python train.py --experts_per_token=6 --moe_layers=[1, 2, 3, 4, 5, 6, 7, 8, 9, 10] --lr_router=0.000316 --norm_place="pre" --tie_embeddings=false --dataset="wikipedia_en"
Below are experts of layer 2 (counted from 0) of a mixture-of-experts language model. Rows are named router (the router's row for the expert), down (a neuron's output weights, with its number) and show model dimensions 320-351. Each number is 500 + 40 x the weight over its row's rms, rounded and kept within 0 to 999. Numbers have three digits each.
After each expert's rows: a language model's description of what the expert responds to. This comes from a sample of Wikipedia text that the model never trained on.

# expert 32
router:534475453527450534474441461545456482535467543543468456521468552460548462454467457461481448470485
down0:516519488457492562532507518465501519529571547504567430472526463479547437481548470501492565502485
down1:505471566529529571485461426445512437494516464496540531379456486520519541565531535495494529496422
down2:520490517522511549538562432519522516550548542565454488458484385448490551471505488539540511540511
down3:484567549537541507486532420528522468572456499527490470525484548528528425401500503514505458560568
down4:467532437451484449474518433526534549490530481479534418483456459511530516567521466484459534540508
down5:515512498404470433525478469545513389506545528513515517491430536505488518465545526517480562545490
down6:504531452532514484507479495447476528540496477489477498522526526440499511529487560522532517589515
down7:527520504489484545540494596521457545556526552577481483466505514509558524570486542440509535494450
down8:493506527563563519472523521522548524533587440489538500494518494514416532486449485446469498547512
down9:492508517505460457553512541513473519481483525545434501535520528524444453404431444464489436530608
down10:496504524520494513533543474571561482484416480544559532480515495547491579497537507583484563513478
down11:547541510514481514537534472469552460540551478469509503493434497463543562477578483588481535517516
down12:536495504508463450506481559481486509577454472565500465494536547477517395472465454496494487524472
down13:471545518443462435442515513488498532481534481481560490457517520605447543494502468440455551518500
down14:474480511537483530537443461498477490538490477523499464400511502504541456477550490499502431545446
down15:483532510473576511573491534493517521494512513505400461477534521513445485565496539521473502532493
What it handles: Digits opening years and numbers after In or table pipes, such as 1996 and 2012, plus medal in Gold medal and ancient, BC, CE.

# expert 24
router:511472494498492530420458472526413487550488560539488486562490508484518446447478479462472467495487
down0:479487478494534444527517487482551545524541471523513505556498456480433523497462547534582517490573
down1:515476501490531501545525511453492511502504517505473520577469527522509428547512448508604514515507
down2:460507517465496507520519458544527436485493471476483550458507462449594507581454474501516504505507
down3:489495524579422535465521472507495550554389453476548417437508564521525560473444498464490624516481
down4:531490442467443471486500487501500509480522472481467489508492497519473553509510431505437511468505
down5:589486627498576544476487408544574522529485513543477518457480393455496417500526534461453428537527
down6:473514521479576485504490483541531547396504567465478553516520519542437404537485458497531495459526
down7:472413529502535423455487511491401437460519536481534572511461493489569569603523511524441416473514
down8:541514496502512427494479439515533490503560455506503556439449492500484522514482454509537527522551
down9:522495523483526501440510503459498557511505588470483499461485471456486526515520512520440484555481
down10:470520539571448466511485484498466532490485421477519447492541496474455461501500520515460550522544
down11:530397505503519468533553501476575540569526476525465461500516513511532528431566505496504541582501
down12:500512522459587499466562537460518473512473484490466522425552442496515436500504526535475518553441
down13:497576492531464478516506494524518471431583516569454540545420453517525528475489534468485543510535
down14:469475469494510584459515569513509460521487585540464500454501515502501548472543535534553500462518
down15:590477526508494478437491534396488495523474585546485533513488544449466471468508508514484512532405
What it handles: Digits inside multi-digit numbers after the first digit, especially the final digits of years, populations and table figures, such as 197-6, 22-0.

# expert 9
router:523466454526458523467447476536441475534469533545463475526479557460512468461469464465494422470478
down0:492545563463529482511527429484514450505473485552514433417500544455522491473492454452476465516478
down1:520453527635588524489542535473440524500435546534541424422499556474539515538547522487440517559510
down2:491439468495467488552456488527497496453508443580595456501538518483420553538503571499374468547449
down3:523436413464558591516488513477487452497495550484522463491441508564503492486464527527539538475353
down4:486544444455580491518503586448476504457496481427514483459497475470525514513489449433549481504482
down5:541507551477499485468581529565469429555521516511525580491508522518473517507482520522474481517576
down6:423487548438486542580522558484486602462425535532481450518481469481535519497453492529513525493520
down7:480511439493499511564459537491466533526486458525452554510557535481532413464500491589464511428477
down8:512471490464515528522529491491505503496527485512485529467554593555471483535507554543495478466440
down9:472528460457554460572479507504475566466539466446492475465482480533472521498519502510528512559469
down10:554438531496450467455478571495570484492529529505483563446477546491607450510521438528524468492447
down11:440585558517469504515506526621483542473578481445508511563484521511519387483470483535473489495445
down12:498485537519504541479462457478588546469563527468511484511529517503468470427481436514472528504557
down13:429412486422454561489480482508485481472517526486475457455439525548449547547437447507462513494502
down14:442479528547496416530428467468516474526508447513535486485470485486418500542572499449499577442474
down15:488415569433458474454539477577471459488461548483498501480545559518515434535581578545519438526586
What it handles: Prepositions and verb particles after a noun or verb, especially out in carried out, plus in, on, of, over, during.

# expert 36
router:539464467535452523465454460543447476547445534552463483516460549455540461442474468463483450475497
down0:550535498456490450503518554461486455539498517474546451441549461505467410473437551529482498526498
down1:463500602545484537535505511574482480492514562472483409561574480528477581474493534552504455483519
down2:455527499561565510592479513526560490537525478467497472524434442455511510485456486401481491538550
down3:428445499506546464522509504458445519534463504437522478466478510487504511545522562543551452422503
down4:496498501546487542555493585421485561501489475496509503539496498505457532539418462527489477427538
down5:434426411465489496472487526455458503510529540484440503519464435479548503587503580530539495523396
down6:543487504508510447517372465527489502493469449500515511489540477502601470469560537510440583436532
down7:511521508514495528472499475379515465483504504414547435514416510432432506511522559518505522435544
down8:454516510529528495512481467523441521490482498508440525513581524556469540556518582478436532511417
down9:522492470483488541501521515502515462518454551528514475548514486449487448541468453471542459410464
down10:512472501480504557483503499495471507553388518456556474456464585481530470498505443509510531477471
down11:488567426522471520553490502473441451505499537427483490527509501533572529459465506514504463547477
down12:458453537419506486399473486503522467498526495440503493451591520479503491444458495490424473554504
down13:462504481473447505436537492508452500446557469536500509492509541443440535449477485526550534543596
down14:518565506449484481483484565575444558488429479446483522484482543478477489488534423515451505495572
down15:582514491590476490432482478438480518492486522513511517553456441495480450499543495487485506523564
What it handles: Space tokens before numbers in tables and lists, dollar signs in incomes and LaTeX math, plus some symbols and unit pieces.

# expert 35
router:533471458517429515485422482540449494514490535521501459485505585450555495502467483488461458493532
down0:515514523425470479509461561538425459495443523512504566541438589576555511513551457466507515465520
down1:465581484541451490491483518574424515523485478518547551564511546484495513484535506556584524555488
down2:435533477493502543540512463485458565448490503497525496452499529498467502454546514549513469462456
down3:475470487505517488475426539517613498495580519443421539504491445469419517535499442459542509491484
down4:470516467509450528515524503528431427490469533476490589577462500502447519501488459496491551543538
down5:462499447496583488560432507527545440527512476485522490583516542542487457545536511497503574477560
down6:463489484473501474495528475483481506517495527554536436409497546524520536526507459444483517571470
down7:481482483490485505539494533525503468550508430465494490452525504473506485505528483510479597505518
down8:458471463445482492519540518453478493483531517390459476579517421472458506437498498436505508494478
down9:460535550559480511502500450549449500477541512532491537449528474475443527490483453485536497437460
down10:495494516611579499529493488532509518547457559481509549428518482574549456519531443475500452560556
down11:512484482558524539488497406490527550474457495486533425462478521484565494526482496425518436507454
down12:469417522417546530586535545487419460465540511423425566620488491514519512514515477474474510550516
down13:510454486463451512486494448516556524471501423474474496438535468457420523525462469542551459548480
down14:507539582497441577542525462573359517496448439515512484422430523471574460483488492494510509475493
down15:486495485487424514507519535540557458502488527487453546534474555489512535502486552474540511516505
What it handles: The bare space token before a year or number, after words like since, in, on or a table bar, as in Since 1660.

# expert 42
router:525514450537489597458449507520467474526469501514478430522475552482507286415476440483452468453487
down0:524482534574513519443423497476487497471422529510523538442484465477497431473498558518540491548493
down1:461554495446549488472502589536552491456475476576473429480388477522521527521464526476474521487533
down2:459503501471524512444508521557544593558445506486563499523526538465644512443520480520592428521519
down3:494490563486518455445462499489469496463553562465483483563555494544517407482527529535481475498492
down4:463539495490516455525458509464523581456470448464485585514446545448562507467503537586570562469502
down5:493450500527496517503485515479468489490534517513539446497506506542511469545527503505478467519477
down6:426440437488473450553530515516431484500494511541532542464581500482462476557541554514530492469521
down7:525457493502488465455528491525464553524483503540560495394511480496499532520494535490497530446450
down8:549498459457478521520513508447489439410479476462514535524451472520502515506466512569506509508471
down9:461493541462474506449486505501503428486506447474470471503544485449525453498519523586546475491443
down10:504544527535557471479511488549530526480471442481414501410465512575492367525480505437486512460538
down11:459451421479450486552522438483571505424515522430505488462539505539455453521540446466488515567492
down12:430534481427477593491568501474528497495498497483500502483459546440510433464399566518531489528431
down13:495484525470492477513492495482451484481504501515582403474513522503469560432544474538492479446557
down14:485520488507529552522442516490410489430494447508532436497526538561492514548527437488555522571553
down15:494436530471582500533506498550539549553495505483490562481513507532478506434464526512522494519439
What it handles: Final pieces of personal and place names, often non-English, such as Brune-i, So-ares, Brey-er, Urb-ina, -ville, -ić.

# expert 49
router:549510481535452548468472443553463461526489547538477460525450544458508464470460483484475432479460
down0:482453505504553520487462568476439513554508595499502482417475536550504567530475460457549489478543
down1:536493444479500506444494531508466424508461510466523514476506493490533484562481524546421528483474
down2:516467469374482533533536551496528546505489494507492553491492488496482522494505494552546560512540
down3:539477403495526520449479472462489438503496426493533463463476510503540526506520515417504547536528
down4:455491463474466491505526496455523529478455534502513472454546517485467513379523496485489457472538
down5:498465438515532461487599520482533567533490493497501422388503490528404551465525480533489505495529
down6:614492469475493555507543460505491542458462527478488445457477484466474454422489405532556528550532
down7:541521513466468498502449554522500505459513446532450455480502482413429576491474528512425534480465
down8:540486539520514439449472443512478456484444552458463450456527497500548544457590468415514489538492
down9:574552469518531578434516555452532484576469463586572530559480498486473497556450513487520517525505
down10:458477512491513447494488481483439492485483546504518493515505509554529459412515479514536478485486
down11:435578474485488421542489483532462539501417470515512419402537449547547485474500476475491516497541
down12:512436503484492501495484538477546552530482562506478483487544572508457531423475466489472477473564
down13:495535468495476555499549506470501461486483608515529508536514553491521446478543509591531505457413
down14:451528534445541510523531539539411484594509490472475518475384469463437493526498529513516507533517
down15:447543405518439555480464539499452489487479474537480500478476532525459386523491509433539506492477
What it handles: Connectors joining items or clauses, such as and, to, or, semicolons, &, commas and table bars, common in lists and tables.

# expert 14
router:524476409536470547438451432522446469554465519507493494507445513473483433462487498480511453496534
down0:500590483480476499444539467460514436444527480484548554598487482459550454531494522497493471480494
down1:506531400527533487469522572555535474472463509493489543496444542501466507556468437425484506510519
down2:499536524499508488492535494522581493481547546475527523495495509480456480568502531498461508495519
down3:467490537483509444487506523487527458547492553505489460491545485521593441541487544456527484527490
down4:545453489497490480454513509548488507501532452534598538464486565466422455490535490504479521484573
down5:532462538512500561468375489551502477507497449493495540501517592519443510521575499470483516537561
down6:480541572499577455471608562465471463471475474534503485583482517494484528524467497490508530492475
down7:543488493515513504511486574461528492502577479418473510489415458543500530466514419439529560479521
down8:456505529453496469486478451471532460508484519481533583512555472525469565487507452506487535500488
down9:501450552429549441580569458469482494474524528558472518568559487549479556511464461510542521527561
down10:544504515553481476532482627570473489501529529526469555541540546411547463480480494503455526503446
down11:462536449486441541455489480503491539555532432518484487527573452439489533489423506506587489527456
down12:521512502489447490464517529445572499532467521466526437516499514388430492503531520591496466439475
down13:515516433523479436483589547484475499475503494488538508475557505478537548519548486458480468422450
down14:440521453451562530602476446543470563492478555488497521499547433590463427489480472535489532518504
down15:568504526494446538469587476502463475467459489543481550512430473516504542489526517478501520506503
What it handles: Short letter fragments inside unfamiliar names and words, often German, Turkish or Asian surnames, such as Kö-h-ler, Youn-gh-usband, WR-X.

# expert 54
router:529472441534466534473454462531460488547465550536465467524467550453555461461463461469470457472483
down0:414440562494486474468461588456543522514526511488468508542497495406603449534494451528436540524477
down1:462487535479406523509461595558506534505459399451502424487429543463479494528443538471531473527474
down2:528488466491481549408495505432442521496504447530514461427550511486486505462528563608525530505460
down3:504545447541449457501460499493478537526527500453539457493473471487490531600489515507504524509487
down4:521445461492460455553479516509468515529550448519487481559495493501531535488516584499413530482524
down5:551475504476507502483497449451523550518470525550532485537523507518513482398459487491428512512447
down6:500509465496505456522486519551517520461486461485468503450469506452489564535469453454492506444440
down7:489539529569555493517510472444515528476468460513515516504538531476475568364493504470533548515509
down8:531528503522467516500476541456522512556560551516506417493519470521485528454497490555453474497443
down9:566501523473568542410519478505488470434466478481470555505472501493516390480497506424551436442540
down10:516468524492570498488592449495485525513540531478441438467495431484500525565544593523457437498506
down11:474458510570461468460470495521470512585440457506489493545492527477500475496543491527456525489515
down12:495601521497509426539434434545540552458501434528459435505517494475500480513506463478477548445519
down13:499469468434462474429508467563442493477484440504533465547561529501517340436498515440482467534480
down14:558449480510518488534535471487524505435574398466491468486476569558518518492505520433527485443470
down15:530509553483553532496475542519462480478536463486556566516496444509541521491529476571501500479498
What it handles: Lone spaces before numbers in dates and tables, such as "April 27" and "July 20", plus slashes closing IPA transcriptions and in INSEE/Postal.

# expert 50
router:542525504552435528513438405535448443564507531537471462550486567467561502519469456490530478487481
down0:501593441586508553523518485458535502545464430504533482410472541514466480556512439482470503454456
down1:512528502546474504560473514490516527481493472529447472499460504480487580452506518484474473466514
down2:553512514500457471509557488431511453527487485525505484520555494517577522491514480550540427493488
down3:509502535569489513527498460449545479503505468452536477513430463482479602514527469439452570463466
down4:511524548534464505467500478458471564485471489470524545525487537472480514533466501512489512468511
down5:522439508478433464540484510549586527486457529477559503403556489411484504531474524490429588547477
down6:534462524514492480600542523440583467532458475494503498518542573523498572508547522543502500512473
down7:462563442553554474479489489485531524560510399483443488435551559478422425534517492455469506458467
down8:466519583522493467535470451461502509525465518524544473441479465527583542501501486512624510507460
down9:504554478565443478507518489567466450462485444437491602469584456477557482454497496616494462494435
down10:489531545580395541440477482557429492468526625496467502488531564418525430468495548491527430507435
down11:509508569639496531454464485422497478513582512564418508456481476444417556511441526477533484518509
down12:532577508473477561483546518547518465530519538482501535458454522454519535530452485561544542538520
down13:489494551487515506396505485507407504492455536510547490516508493565434553559501451480473460527633
down14:481506553485421467490486465495431495471511539497446578538570511477535447524525471520496509556465
down15:523513485552473466487525497573544477447524482531526487485430569523519487480476476554494533489407
What it handles: Commas, and, or, but, that, which, who joining clauses and list items in running prose, such as History and Geography.

# expert 28
router:540477459531452534460447466542446482539463552553468460519470548459548463449473458462487451465489
down0:486529548455561496457492472566400566582504569469512537492407603527553517545512420520544469492507
down1:514565428461463503532509536528521516481497509469533559561562583520541474489478431537520518516520
down2:489481475528508500533497534477592552534481492534534510467428486481486467546491501507513516536517
down3:478511524517461475449487548474567551446432495506511523468449466597415517482473497468420470525485
down4:479521534518536477536510484481518451535487561528571472516468513552465520514526537541581492485424
down5:472478564536496532516528475533513436443529492491467419418488436423539596563481488484469480494525
down6:430492483515480470494495439503600529494597516481505559469492485459523500563505528462502470468526
down7:442516517428464575507482426532569452531500482595510496402493570505544463519458497467497567466490
down8:515568454530517531480419503479477461485456471501445458516447484478452516505508547494414542508441
down9:409557475429481481429434439521453520473505546472545499497544574492529474563472490580565487504498
down10:437436553473527502448482417500516467441499371519484476594485495521422494525574454448489506508469
down11:505554529554468537496496483473459486536448506536538438579440491520533506457482512567488503447524
down12:546453473535476547518545438543451496530590579527516496489464504462505535548562437491541487478429
down13:543406521548482476557498510535494469483537455518521496497445448465461574452473543535552475520510
down14:451514470464542497533475455494533534562449538503463503535599517449556517497512472516470419551417
down15:518540491512519530436475545446500516500478576528455519483478502425497501523542587482507514543515
What it handles: Digits inside years and coordinates such as 18-2-0, plus words like United in "United States" and particles down/up after "turned".

# expert 17
router:548457433539476513429436477504439463513465538541491454512454525478588468529488441476499463501486
down0:485531464499507488493562522473514506577514509590481535579546486504518512516545536472540574549569
down1:453622522529537540519500500517501500511498509446485518431461480520480494486503484458542489432470
down2:409481520476515501468505494516447463537498493520527563526476560464515525450532579488470453520448
down3:493488466506443495513556488504538533536476487517454463486518444545566460566438484575507555572458
down4:519498469453531494553434416554520427574491443518494418480506568471534523431456524566470510474528
down5:548450495508413599547525491497446516483467532507521533493536584527527507531443405470569484488488
down6:477517458505522409547563554519499486469526520498507460533502555546485501508577499555538564515518
down7:529520512472520499501553510525489570465494601456583482532528484565554463483517469470552461516532
down8:467485515542553476449633510503487446510509482464553625493513467634460540549477528531439470490434
down9:478468583516575556510434553517458513509509558492446499527486592488497448498529445526510502547521
down10:513421602491471490493476460519505491504507506553455498496461511494424506455492521535527477489497
down11:502450477469447530593506443484556504494504428563435497497512511469506491537574598505470465471537
down12:485476527486567589461547510513544471491458540457510517549502398457499438525474523493509470426492
down13:520532505499456481516480496559478539518520474488490456537491377505477511430446471468443464546481
down14:488498537507520526479531500480508511477531466521528495434518464561500391570522472534542588470539
down15:516541557457498420539496483490559498514513459428486519573424539516497538521502578466558421463521
What it handles: Subject pronouns he and she starting clauses, plus word pieces inside foreign personal and club names, such as Bh-ing-ri, Al-H-il-al.

# expert 22
router:535475458537453533465447462548451481536464546547462462522471545458545459451468463464483450470484
down0:501545496466568474460506512527465485536547458458482489515422490446532547521512546480451460544530
down1:454512502571462502544505514557447434468513413533482507408530576445522476495459547473509475485523
down2:482516428449523446461507478456536516456524523527528473548492526515528506556429445484555507566538
down3:442459410546508453519496508529476513500542530534409448465425463425533466474551544530465493446482
down4:489486503473526494480462531467548475485605528488526475567500515477544472464562511528524420529516
down5:546498475491448558526528469468485444566530457511481469527439461454602531449464494548539505461542
down6:478503416489462481516488501508466536459486575516431477557540539443466497643519549453542526456495
down7:568528484435455469454514501485532529503507466517571500490481480536436513558458494443571490525489
down8:545536548475473544496532526498497500570523446455512450495577534469486537509502509546450588469480
down9:554543474469470452515516435511506407518486455458474485577528526431568503533555548508466564539572
down10:556534475469490599529438502499449514428505520476540518499478449530496559537530457501434465483518
down11:480442469556450503551586495491518524487505529556548463475514486416434510436461543521447523527515
down12:524497444427582555541465491457507435556516503529502477561522468418464479508520478450469515484550
down13:488547514544450509498502495418505473419512476535506476556502498473440582483486560440468590464544
down14:575478400502527470559530472521570580486512505502478548462485525549439498554580526486472525493435
down15:445469431523489501457497531427506493470527541509452524445496455492461494573460479440502476488505
What it handles: Spaces, pipes, line breaks and digits in tables, lists and coordinates, such as "51.54-5-4", "| 79.70", plus the word "in".

# expert 52
router:530472482538469551486468463568431488566482528547442471543467563479562485519498459466540448477533
down0:494513535503425543513540478484488542518508458509497450513490488507608379485509534476492480517510
down1:481474457480483504462501551488576482509514510472484439586479493421445585507546449565563443493515
down2:515475567526478473429459428491504499521470531449540513493467471518457515498473431503522520532463
down3:481492459489507479525513414521427523504437567588491459400488484523581452581515541515530509546472
down4:480496538497508418411543526533579499425534515556493452501479553482429460378536563486477422533415
down5:471505484505539476458573471519468486499465535536522517437450627508477526484496538554489527430475
down6:532440503510476491474562516511556663485518521563562495480511488513598506425432546521520518496491
down7:506537530506525462502424509567428423444462457498522568521466488545478518490474441501563522557571
down8:446453566550577494504509533566490461523472493530472478532495580473548444459515475424418482538626
down9:508480428470517531475537498510532434514582545518528455518577468438481515558522490530484507468357
down10:446446454556507534486480485443539566572503440507446461440536454517487414454478494542499556475503
down11:551525534457463537516492494495462464593490478479499486500536495520513545465497540511490453526573
down12:459553487435510552491453577564519538506483464507493446557523581467437562478472464504489444536552
down13:524457510471554474469506567494539452460546472502550399545545554506525484440491476453506502451440
down14:502496510546513519506498475506460519515500463478519491494471485494388522592489466494484549518497
down15:481536477480478527488464496439531584572437519517539521477497520521523517492502476515453435450492
What it handles: Commas ending introductory phrases or list items, plus parentheses, dashes and subject pronouns he, she, they.

# expert 56
router:503511448534467543476472416552441470534455529546435451508465554514479404457476436481473467471456
down0:496505494433521461496451472465488456543463467463544501566489455537470563481469467531514465509511
down1:454568554526477379520531528556481454444494506507509411513458528419500537572475500507416516450496
down2:480450541515519530500564471485475442501540489455425495493506506549479455434479463470467481507559
down3:471519550522524587494535557495473501507499497494545458418486531470505485502512561386537503515450
down4:533536522467559506466519456573473491492513464488495535496577420428506512519502497512497501488519
down5:570490441531451493545548467524484455499525521507506522466495515446554532541466543514522550490500
down6:499515533488495558515554470493552495538483485489554530536498494570511453449516458564549522563436
down7:526516454542534425484473556530539469505503485447498442558470481477464587553513457450433441522442
down8:499430464503462512482508504464472445502532473566452507430526489512496471586497473529529524466480
down9:450486439512571570445512487551441590455519489457439486451526507490501504507518530552554466493458
down10:542466459437527435493485557484485457446509439554537502490476501504462542478445543475502470493505
down11:514566507449523512533468524482498547512427471510488502565531491482582470450460503510500449498513
down12:502533485543468479490476521502463444525470427447495515482516534440484522424519491532491487463455
down13:534584477534444490494531494470502541492477487485555404425541560463501499504483498522448511511488
down14:470528511488458559560484511477506475486525482459489496501426497443500561479486516503414511523485
down15:473535474556534517486547540454418485438474490533495501471552518504533506488548492532463478453494
What it handles: Word-ending suffixes on nouns and adjectives, especially -ist, -er, -ic, -ian, -ative, -ous, -ić, as in neuroscientist, philanthropist, frivolous.

# expert 63
router:567479470516475542503482458514472470501459574509481484548471526481470509458482473464479477423499
down0:525500466483436496462512521514458462472479487492512538580465550502449502465426482435524515481510
down1:504498542608494386489549549495518599484546437558496476569509422523447551475524542517486535527487
down2:500579484536504490554484583517511497441521494448503502518486510516559466478486500432463449485462
down3:479373495502571442404558540470442531496461535465524468443529511472436560480566470508431496483494
down4:465597557517587489541526530572528454499442506530453464399444499501543503483480477529553518492488
down5:541439493446482525541496519449489449499580495511524445604525574499524491480480549509470525493500
down6:494500503474471448553513539559513485500477462477442484442459467592475486545431544453443524410495
down7:581533517538456492525504515468494534498514487487529471494508536496485494502450449433471465511535
down8:549555485552469494494505495550481545519442506538455504534482537459463488477550456504491516555531
down9:498519456449448447521455551488554451537576460459475506445499464491457565522520543478463493491539
down10:520535500507461391456406577514474445582507468451533475489480500504490541522525493471436471463533
down11:507562510465465505537443529510559514604472493442495518526565514503461504502467492526470437456465
down12:484546574465465601520459575459499507500521558504466467541549552537418513496465518478489465484444
down13:497502484504503481529443541555489487523503454552498466577475510559522557480472457436478505520482
down14:430473527523528500541560506538488486446523509564450500587444430494534528510467476437532572471505
down15:555504475525451524507456524503532549585473549582503544504439524466466436417483544557512581537561
What it handles: Pipe separators between cells in numeric tables of scores, votes and statistics, plus semicolons separating listed values.

# expert 15
router:533503474521464530492442473556464464529431572556455478545474515446536481421483479482505456452481
down0:501448568464551488537507515460513505416454521440492537503492428476531577555475493528471557465472
down1:411461568504493484458534523508488526489497457499492515533515539435508452478505498442522479450534
down2:529464478539464477537451536518514521471526471499424565474521534487479478455511518415410504569551
down3:516415538520503505501524538469504612503477423460493445475477454537514441509451481492499518525454
down4:536437515403461505518474552454479502483519560562446536556478518441413629498437528470415515443427
down5:515512466515489508478460469537483501496449531552558525524473493420515477495500518525506511520484
down6:517502550506559423591443525421435458511495480509495542559478520491516518499524509441550473531467
down7:483562540426458478597556590509477470434506494509463529534479507435525466479484527469486537482564
down8:541524413542446539542508498527491529463456511544400483464484490500478518546534499488533503528526
down9:492456499486506494506492429530482490510553510446465513449486496456403496467536477501529521572539
down10:561498550488466468487438471531512479506501495499475506477502522471462517493498556560510498507428
down11:478543470419517478496543491533541469486512452471459526525527544465522446444444484454462511466489
down12:545594506546477461433510460493555509538513575478527450502479426525498475553492475511538554542505
down13:533519455489532489495468500500518450476481535473582502517512491533487595466411481527516520510587
down14:495497459432450578454484459446470472468582508460515488499578508486435546457530461443511561475429
down15:514509423500538535491489463539492467473525501502578453578484561476451437484460566466454493497556
What it handles: Line breaks and row-ending pipes in infobox lists, tables and section headings, plus the field names that follow, such as Education, Species.

# expert 25
router:526487483519466523438452462540462483537457551553468446499427550457552464437453459473477456465499
down0:517495501503484522507527508539470447437478581519475528519511519416544508468538491479502479526426
down1:470541451466515569548512497577461462443526455445495466515509444509525450481518504481446454449422
down2:558533473552501465433515451448562451502493516504534529517477464464456529451572503506471537517552
down3:539474437466504489470490467516559512536408412528491495481583546487600527394490486504502478521601
down4:494518484467544456564502493447469567512497504493527492491519462505495516499550463498521500472519
down5:449515511432441561542519468460551479451568511542410535498504422480573509478399534510500491468494
down6:531440487579534462447489429506526487531481520537572560448373499490471496410560498515490517420500
down7:494610543541510500481444532487464438508473520511434461518475527547462471479489538472531554490537
down8:588458458474516466459480487504540567546441541524514507538474576526409448530469550540517473504519
down9:433552476498476489561562538524497409460525476434480529549447522540472423526458545492471448503421
down10:458507434534508547502509501521522510458483514481471455457432522492491519504496442427482532624506
down11:516557499507519531482491478482486497465523468516450457507537523527574512488503557478557504438567
down12:442515445474519545411530520468476490530471493443470486452539524437542548486524511558486434507462
down13:509439484564460486491456475541552487523495441498455463547502505474494469536523480530547509492534
down14:528535493419508568603425466578545445466490468504415493558565539512520474568582566543495514483552
down15:518437461489532489479494508496574527506476463500500444472419572415483448454541522563513402443547
What it handles: Digits after a number's first digit (9 in 1912, 6 in 2016), plus ft in heights and count words like four, five, several.

# expert 62
router:550490463541446525469459460556459489527461557545479471549496538451546474450481450459449449461476
down0:529551496479501497513434518494477480476474513432448493464553446515458465510512536495517385525519
down1:514549450534505535569571493458528487482465497541484550480527481529401543523471546513512520491567
down2:456499513500419486454583557402500502497472473516524533546435464453505475565507480513471515475437
down3:467507470408472546492514580491439478502522466513476563520399479532490449543399491581545478433457
down4:512495513493507488456525504460480534495426443552532498488604530508499419473528494489471482439443
down5:528517470474432518465506483580506469457462494528509562432428478487618486500466460476503515541521
down6:499477522509510532480445512459502564527492414497519452459455481472426473457493539531493497504496
down7:528428484456566550471439501452467491511475470497518427534471479544468454515551440521574495569537
down8:430475574475513519554536552483485467496509502484487531436475530479382511406622515524422499396472
down9:514451523467449578508453457575576518531481470562494454482426509501443468505368525528523498484442
down10:512508482544477481509466533515487520488504507512469455485498516467429554515493487491471481583545
down11:492512431512470449501526527469605517462526436506468540480532491532396481549477544531527492477526
down12:497567482457449483489447521516422562491454499484510500532536542418519423495473509490481518483520
down13:494565464514483584551494480449423493538483512526446517510463500523466530526542566504462484510498
down14:464498373508519496527483521552503394485531512462489485434439575519472485484530474511468493482440
down15:515386558499461455501518473524462509559500561508587533506521462488566583526579502404509471427514
What it handles: Individual digits and ordinal endings inside numbers in tables, scores, dates and vote counts, as in 359,245, 1476, 23rd, plus number words five, seven.

# expert 4
router:540402461559464526464469452530487490512495527549452478496473548472517484502469474476489490514484
down0:465506543463550469446500525542496465485467482426555503506454437532480492533502440539526508490477
down1:448534455481452497455458527495513457464534487504536527550575459549441436543472527507503492532577
down2:465443592494521518492480487579467471533471519500564463531420483520557588447502498561501477542556
down3:517415371457462466475464513535527514508505470497549447490465535484415491487513449543440474454560
down4:482465510440555516432500461496533511516542480522473545539540434503494513462563513480578464481441
down5:481521522500542400498500462577467542491471461576498503535437446510478510544614558482567464461513
down6:478466493531456509514451567477450517500506422468444425488559530532534429511511484455461556535526
down7:478510505462449581468541486497558505486513527568527463520527440514497526524536506500551528527487
down8:509453483436562460456486489473526446504538553513506485495503467533498534549540531510471468496552
down9:521532532529484492494567499530505516557533463490517553516399506528479500441543480495489555435513
down10:409479483521518448454481550507524482512510533477530472380482448499540431442563488432447467490543
down11:427539490539465544495505572434527537471438497483504570563536517533517560426488501479518456499540
down12:531498525498499549490468487461463483567484458516446532591455563483477516525557503534469514525510
down13:468560519491496549515532579442502541348498523501487514476518501432539468511516586510528483548573
down14:530488483573533558568523501509570595445447516494547507440474524459427483438471450450519503534476
down15:524498516489453515477491517499506481448557473532530532413524497475496436511498535532500532421525
What it handles: Short syllable pieces inside proper names and foreign words, often after an initial capital, such as Ph-an, Per-rier, Kor-shunova, Mar.